From a checkpoint of a small mixture-of-experts model trained on Wikipedia: a variant of SOAP for the experts, 387M tokens.
Below are experts of layer 2 (counted from 0) of a mixture-of-experts language model. Rows are named router (the router's row for the expert), up (a neuron's input weights, with its number) and show model dimensions 0-95. Each number is 500 + 40 x the weight over its row's rms, rounded and kept within 0 to 999. Numbers have three digits each.
Before each expert's rows: a language model's description of what the expert responds to. This comes from a sample of Wikipedia text that the model never trained on.

# expert 11
Short mid-word fragments. Short letter pieces inside rare names and words, often after a capital or consonant: Mag-n-ificent, le-uk-ocyte, L-D-S, Hay.
router:429445441506553493587543485390468449551504504454518474552486471469522529479460498454443547522473503524420522529596475512497535500448537490483512570538474473462546492469463515477467483528540465511506456559455500442475552537454480406527469484501508475504494427422485513509510557496492546537
up0:483552502533543535459519463474497528513461561505531552554433514555550587468479513498536480521475532589531529576506507452468495501471511498475441536485475527490503535482529411511421451607433546494496508508500442464446443507517553476501456485578443487435557534511526507570517480501503507511
up1:496487500450496400520533486432497467460449442451516490486549447519453488528515487485448493443447476415463526524521517455482527550558582415493505509505455583429552495489512476491542527497531424562506548589456437481559550503462543506534487553495498461528508509497560476512539511528505481511
up2:567499530467418522525528470438513435511502550590475505469481477470532473503509536495439445473454497526420467516508482502400460428451509459461480502532522513489549496562455487560488440469501497469469533571494548523479468539475456436481543536486479512502458493389495473545543580537497516521
up3:495463492481509541445557510533474545491515490468482515584452509499542511464539504451514480478482447544435481505456486492459513509511490549519465514526517418430520453518541536576549503500572475497530474522532517537475517577472476544521496394465468491450413494445556414526551521558405529489
up4:482532489490590490444503581455458510504491462546438543506481455494535524483547509436530499500458474561554529504522456511589470512508475509514498549480520461444570509447536509513463482520529484500489523568479480600567498496471563488507538542501465492519530506422419557504539615440514489497
up5:508524501494504469521514552531469484521478468538459486556533520452520401465462480443474481450483591474537471550584508521464486469460396555486463456532494514524481503449476464590398446478482542495465496532495522440448548569473458451536503474520508534517583578503489514502540509505524517506
up6:478557462476625518520470554531428468591474499490524453536485531432546468471485505493533455495479526526519513478608555538536442518467508491510510523435482514508498534483493532539515522427470533497446512534509549454552513433454504489476445479488519608510537497436490433554494473519532533517
up7:472543447496567531495485530514550487558514435418472453545554466471453543488524539488574536440508527486469423520505509563466526482498555479496523444494545490504536479426485474476498445527531519447498469607427431517488421448490475488568506487501522477483498539456499486455421439473518489462
up8:471537501570472491480505591565448547517449491454548487518492437471470515465543607546470466490536505406481459570570529473490470452519494520541539509566453518530511518501530495530491496535552546497480464472504462536558500509434486502484528516446499494537559440512496587414431510462518483492
up9:577476456460577512569548495480532486529591494450467580461461498485527571515519522574464452488505512483464438500525509485495518527503534384505535512563511524473547468494551537450564511549475395501498513514566477520533549450510464538471493583505482485504475531485489526486565490471456505521
up10:408473533520590509532478530496505537515559497496433523436512428557484455425464595487460496563499450513466516472468550524463450559481466515517573497523484544542487573507489497507494517530489488530491470501509494558494487490443499533534490566502481530425578471412521559528513527487494416484
up11:486529476517446545480549546500410475511544522474446474546475538489548543508541507427441544540507530512470436453463461561514462493462535527498583489455469481513517571522463539530465431423536506500535466534517480423504518457523465476478508464507446517603488507450477488548512544561588504472
up12:494495509460514547498506441418507540540437525440477473513497467475479553467536442484482525557541518418489538526474503435474490476418520490470500461536620435506561511538511507481510467449483507479513421477521468524471534557505542465529429494472499394485467518541493479437554474546568473503
up13:454503526458526448526529521505485481553530561478541422545384538562521471470492407482509439542542561485483508463478508510531496545476455437422475523494546494458503508486482500517535515558515516397498532507523508445494563498443521475440484489514519565593489477517499508507464494516536443419
up14:517548548535509435560504561557592451523487476475513537545483544541533456487472509422491432521502454500528466504475502534572475484529543476497474517473519449448493492484525443522421493527487542518499534479510441602523541595477489552544571444531483448517452523468513555527468461508479472435
up15:501508482583476543506451451494486459506468553477413536495522484558489480541551505468483556514444551504573479485429495513524490533510536471509498492462452480561528542460500520533496427510533487500515491497434509496505419574437446486516503506556544573504582394562491533457490494515539584479
up16:447521533581567494541564562444493497500517468543565494505568489595490493536489485523533486582535442493440493469467412466446515460476497512519517487473493531484505532491438397416463492505566499452507460508549515471449459476501491501523513499467528433521517522438438527481535480506427539496
up17:520434486449537469499490480452462491606520542453521428543479476493517460555508507550523490521473478451449485429490463493600535455425499534450471476547491448449508445540584447572497478460509500473506480529457575550497406499506458459464462489528525534554506529498496457535532512543497501485
up18:457526586463461474522539509554436466518424481487542446523482467485573478518494481436455546451535462503488537488506541521599443520515511470506480464557529516503513501473469484460441528531513546524412511526505521462489462531532545561465520460487523596456439533483550462470502566544484566570
up19:518512555474559504499501494505519437448529518501476491565552555539534516568536485402493500541462500516493493434555554540484562564530485490536449515476454485514452561489497473498528578539493510480472547574512532506466646511519433486526528491534519524467538492483496560456483506481572541554
up20:518474493519516485467547539445447479488536538479485504448487593516489477525459456515451493543456533549476524532554478441478468543521413503482441512496533499467477515494541603502427507474486523422488471555441506559507502485513466481489477521371432483503447503429450482468450485556474470556

# expert 30
Quotes, relatives, clause starts. Quotation marks, closing parentheses and relative words like which, where, when, plus the after prepositions, starting new clauses or phrases.
router:455456538488574495489508559480499503499478459497534475454508449487554515516425513485420498531478545532475515438553522516515474549496588512485562504510473476500520556453466504528461479552463464529558501524585547461526511560498480481514500479411512540512556426501431547495463492482390447575
up0:488451530490526494524490512517529510481458468477499495513508492560440512492446462496417501476496536539458554504470478475456503479564596475568525497520459464501506460439517521504498483520516525543511512523556639508516494637488487521584534493473528503484488420497445479464533541449411498549
up1:497568480524533439462436478502500520528510472496497522475507443526475417473488505545436486481561490516555496514515476438474453495503506590460470533518599507469537502534496423537488496581493476481583495512462495481496538486484446443423589573479540477510448574494518497505438429540463507482
up2:389445405399507497506484472483494485468501483442471544470504504461534479521464537519492460469439477485485515546543496458547523543439520457492537491501568485468554508477531456512492452587455489504531402469477487490451498522482478456567474461422468509542500449473554489449440483505475571506
up3:426409591455517492526462514473444572458459484545490508552485512496465566548503503491497578477478514514494539467482497488470562474536503457492417426506505528504566470550439538451514500535478517504499513517555592481502472471477507513572527524474461489501504459578438496508469419582510537496
up4:512575490529539474521533560532452504528414513562540473454483534485564544507505538499476527456508500513532508495512480484423481481525502561448474497489502487504544492496390521471474536491541478482515489474450504442476432544492538484571365511441469473542453515443430505496497525415488433531
up5:490493541473601489486515561443496490542483578558472584511477482584524501419544487452441539501521502483474509555490492540535489476503529479568472473523549509501475468469423514473545462593430479545542523510546536496506457562455463531483536513476485431467495475496508489483517411539438529457
up6:470482448473497452505474531441395524522464469531508464482423501498463485478491535513503499471432481513494501578437521424488483488476476467520494402424607546516487455548491494562527504516485551491516465604567563488484549516530489514468480505466527543456538492539502536465429516467448512468
up7:481543482395510472476548511487489457468481535566555535429502466481595485540480553487506543491577505544552527480502497426535480508460536456467598570575463507472537477454525513550478481539525475479487499526521490517421421436518496497515489447518460522491570459492535486505541474505503437446
up8:457486523474525509530494511538452483485543434468439473485487513490606428464542510489513436410489433454544495469422551553495529565454536533543489556473458513510590514505485478507513473520542466468455437461465500514433485506439440456470475536496493460496539540528501501501518585499460422518
up9:545462491510458519541479477451587499541523460520501475533525463533515465493496492486501476465492414465466446513508482456575486494412595499460475567480514497504554516493513546550465515517441569548504559564523517508472492496424453547415504506532542521436413455453516527507481462465423477527
up10:530469421530527487450562540507487503496519476509506434475481450539576425560547466497514460494497453435563547500461495526553511472447572558534444540469471459523546469492476464489471461522488474543504477537471501489587509458451471483471504526477487545548521403448469492443535510453394501517
up11:498473555472515546478542477470528521509491489486462505493438453515562487487419512483403565555391551464498495481572523503448556483475482510481586519457465458516568508553480563485512527493518468490503521507525559484461540446524487506518546473474585555463465421501450501527534486536426545532
up12:506529469533544455497490538471477478477416485510470457432519461450494547486553446504467550466526500449483472500512551562461479566530570581447504492555497473478534534481484541484541497525540434523486532505468506456448453457523525544471412479470489631497560507431438502498543485471522445512
up13:440416513531471414427471497465469474490496509415474489455401476501552525475464500489475520463537459479462410523482439486518503501489465440509461481529549465542495497468515495503425466526544527526511446487467469454487515489566512484471437482462426615449534495552466478485485445514523484455
up14:456520476521576495582450575488454510495484553414496496523506528519531498541504440493515501554476476514559496551529467479499529478457459545472532531497500484500463512534494541499536539512437517438539484629505488454459438520531503519572456436508483424510499430533435425465510563453492486463
up15:475461528556488552475493594465545463534480505470544495505448465524442499498540519455421474458484526539462518494509521587460547480486630501466466478447475493524524509510490452487522565554466531446494453511474424500482560499427527555474549491575505470563501555509437524532478515517463451511
up16:501508526608478428439479498470478529507461474465542424513512440421516502460491548491491398525533468551515435524549523488503472442447489516492516440509485498459553445503504440489452496554541483568516481465462538445526419484495491449522443524457492467465559467469450539544474472552460477466
up17:540491567541566474476479470486496547450517536501487529485504491539524526536549516569395477569453519588494479567516431481463470537513473533453496515528482445467573534501545568564511437521438521529529475502461479597545466501478462487478559515442458530484541483462502557439450494489524503501
up18:537430518589432574511511520515552509458434583444513551461513547525513520490497521416502531491499486456566492503489525461503479527474547506489478531558548450478473528572459466509552527469490456446500490495524533490361498450492475457509491478481497544501488449427445427500485500460554500498
up19:530490546499492436466496504495520426508529450477508428483536526554502507471463390482522550510457545563445446504503532515531466516448572503504514523513511525508515577509472422578504482468456469446483478479563496455429461527552440531528500501554479527543559425544533500446442545535478533549
up20:541531456493508508486488552506504490479503553436512503478518511423498453464478589456575494524456454514466547526486522458487556515492543521517427545504504500534487479488464454513518493474416602447555508517517458489574536542480549445484518564426450489575466425522502499452525530524437558554

# expert 6
Adjective suffix pieces. Mid-word suffix pieces forming adjectives and nouns, especially -ic, -ical, -ics, -ian, e.g. Democratic, thoracic, dodecaphonic, Saskatchewan.
router:482503478492604486552521474466469399514522491478499563486525499462524584464483466491507504502448524451470515501489526471491534472441543530503489564546464538505535480508489559549494483517478415571521455511480506463523484557505540450452526436380520534529521471485494498573451598501444539524
up46:423476499445574537512508526491547518499547488543544612467473566530483477491548500535526527483542490557453481510524513502523454541477483590543504455573589518515500525496433426485483609480476550493556510544455517511501513502475503530526545517472526436535500503503512524447447556436473499546
up47:537535582565508513501477509520492561457501510479475522465474468477490516580471501510498472514504504509502485523576451433480504572513488567388526505505441490468564489484566603486567470469535500475542477514518544508521482514602453456459549471467505503448507487479503467463538481524498491625
up48:557539544430554515514458463487473463512417472518521549437535501467449563486478493403494498511514537449503528488561461477468521420503539520477564474532493475445483535472428479530547595511511501515534482484467545472494461472536558562511464539490567487541508600538499460513497421522495453493
up49:459543426487518474533504472508482487554520507477544450491561548505487449467488512418504487558504483403436480567596531507461555559444522571447450510507533508493560429495591525450461505492518486539491539536548468479521505503461465519503530432502478457446545466508463479541504440469529547526
up50:488490554507566495490460569478534511532482526477567545438482453511558505483480514457538558542496588497451477490521466411510508539569541528500445460546533518467486554547493431564553591592524544516478555482519537513503427461467473479509559463505431511501539515502529470494521517531461517448
up51:533514438461512456523551458454534463473554472591492426525433498590565469504456516482441545498532424505489503515464443453482501466497479436489475472522513444500490528470469490522502459551550554548494520529473491485512534485449502517515583425453575477513511506531487383537492522524538518448
up52:479446462506532520521488502499519544596529553519502493499469504519504515483502446475534511455549508522468534488463471431460458531444536562475489586411471499514517602438483462497451549537590551443547464526466499502479576514499498554524470522510512410510453497486448530533485474496408523457
up53:558496548527505488605489505488505502459504423474503579492501503483507533554550441493522484530531571411544509565545521496470500537420526522515468539545528507470535571494520458524543523487556525497445450504538399530506470495503563513523472563466474529466509442476531506481497454479423556426
up54:518452476543549487494509532497446483461515507529436487457506491531431476529465548451529444518514484547522459427529481485492481398535439510529525507526510516511479456486377480525446474523532481493501534498461459609527490520471570551467495483466544462519517468508411440505443483578430541493
up55:490440484506501459473504507503495572495558483545536526573412472425440469463550516456487486471428498498502426430475473521440507477425542516490489510505504500527483486459505525471436470549503526536519576522519440521561573481545578489558513479451453540531562469485515503450571538492452537460
up56:493480492475545559537489452456478557438464388478551445464499563522534496568493430474524460502477476584541545564445477522470558493530502469447445450459493439543495511464549462517543543490523508446531406541541486479511548478499555546516503449548525491538442456517558500515513524499498495479
up57:471512455460495458487515495425512471401490439515520414496550566551559560490431467493478460483537500485513588504484480507544495493536523528500531561507468468449487536578532574482534576488463473504499556547548475544610458451522504529507499478467489469515555494504492456537481521577534482507
up58:520473430524543613521531534487502493564474512460508511580520507467532551486462467502549434554509437483445559430479564557495578480498541526554488493519486506480579542486529444464462432476455521503468482481485530464459491501471436499517463556527420483478525447475479492524521551488545427529
up59:460490506521483442456480499482477464518562496487488528510478547455471563445507502492416468528540502448523526477463523483506442564509536475516463554530578569608423483553449533553471391561549489565485447503570507509477504532526513456536532547492455558503448537499523473491468531482485463481
up60:502434455562383483546431548506558502574484526488542473512496498541460502566397480534502516509504527473591524517534466477536505521493509502480471508534545497477439469474467484518543555558473521508532486481512468413460466460506540544564503465519546521493539517447502492500491609533559548515
up61:400510533517480538526464464464585542490504411467533500422470451537514560467503528393452503418497501462521534496530499489457481538495500487518470461530513527537551468573502509537500551577490515550532546465444506485472438446489493457472451541488544494530484524533437494501538591511546469500
up62:490483468567583481537526529378492466474524491527482532508487473432538491518554452515513509492509480485486507525463475521513505479479581521506437536520520425503591451491524505513568431554473474556540448490511552459464528517511615485539453457455527551465447486478530413514485519471484503538
up63:475554597453472474487552472484521470482536462498499536564434484476524515524514468471499514493537483525514489543487481498515546460540554457511478537524548538530486506476546531420483507501555492479529497545465520453412489537611570515487561478539496511507546549585533544509358538492544495488
up64:457466488512516565521549435473507489530500472535515434418507492549524516455500524501436522568477477502488486388546554473487543492505523483495513518503536590549513502502460547515518573504540553549436539455525570546416526532528545495495539512603535485512477467466468525472552513421465478496
up65:512496504459537504514507477488482439504544547480525518523549466485447540420469508500480439578491507535527603525531459477519518622535508495499497463481378454503507505487568469506537498562470484531417487470459531491494479495483547489471566439499513529552529499451468556462481525452474409482
up66:508521513539509474384540467530513448519559492496510500499516579578475548565481464436512566562445489530463519515461505440506554522553515484438488516515442495496542491460611450478536470480462550566540509530513495461467532487439482473426432439460514547457472497477489524555501473505519512511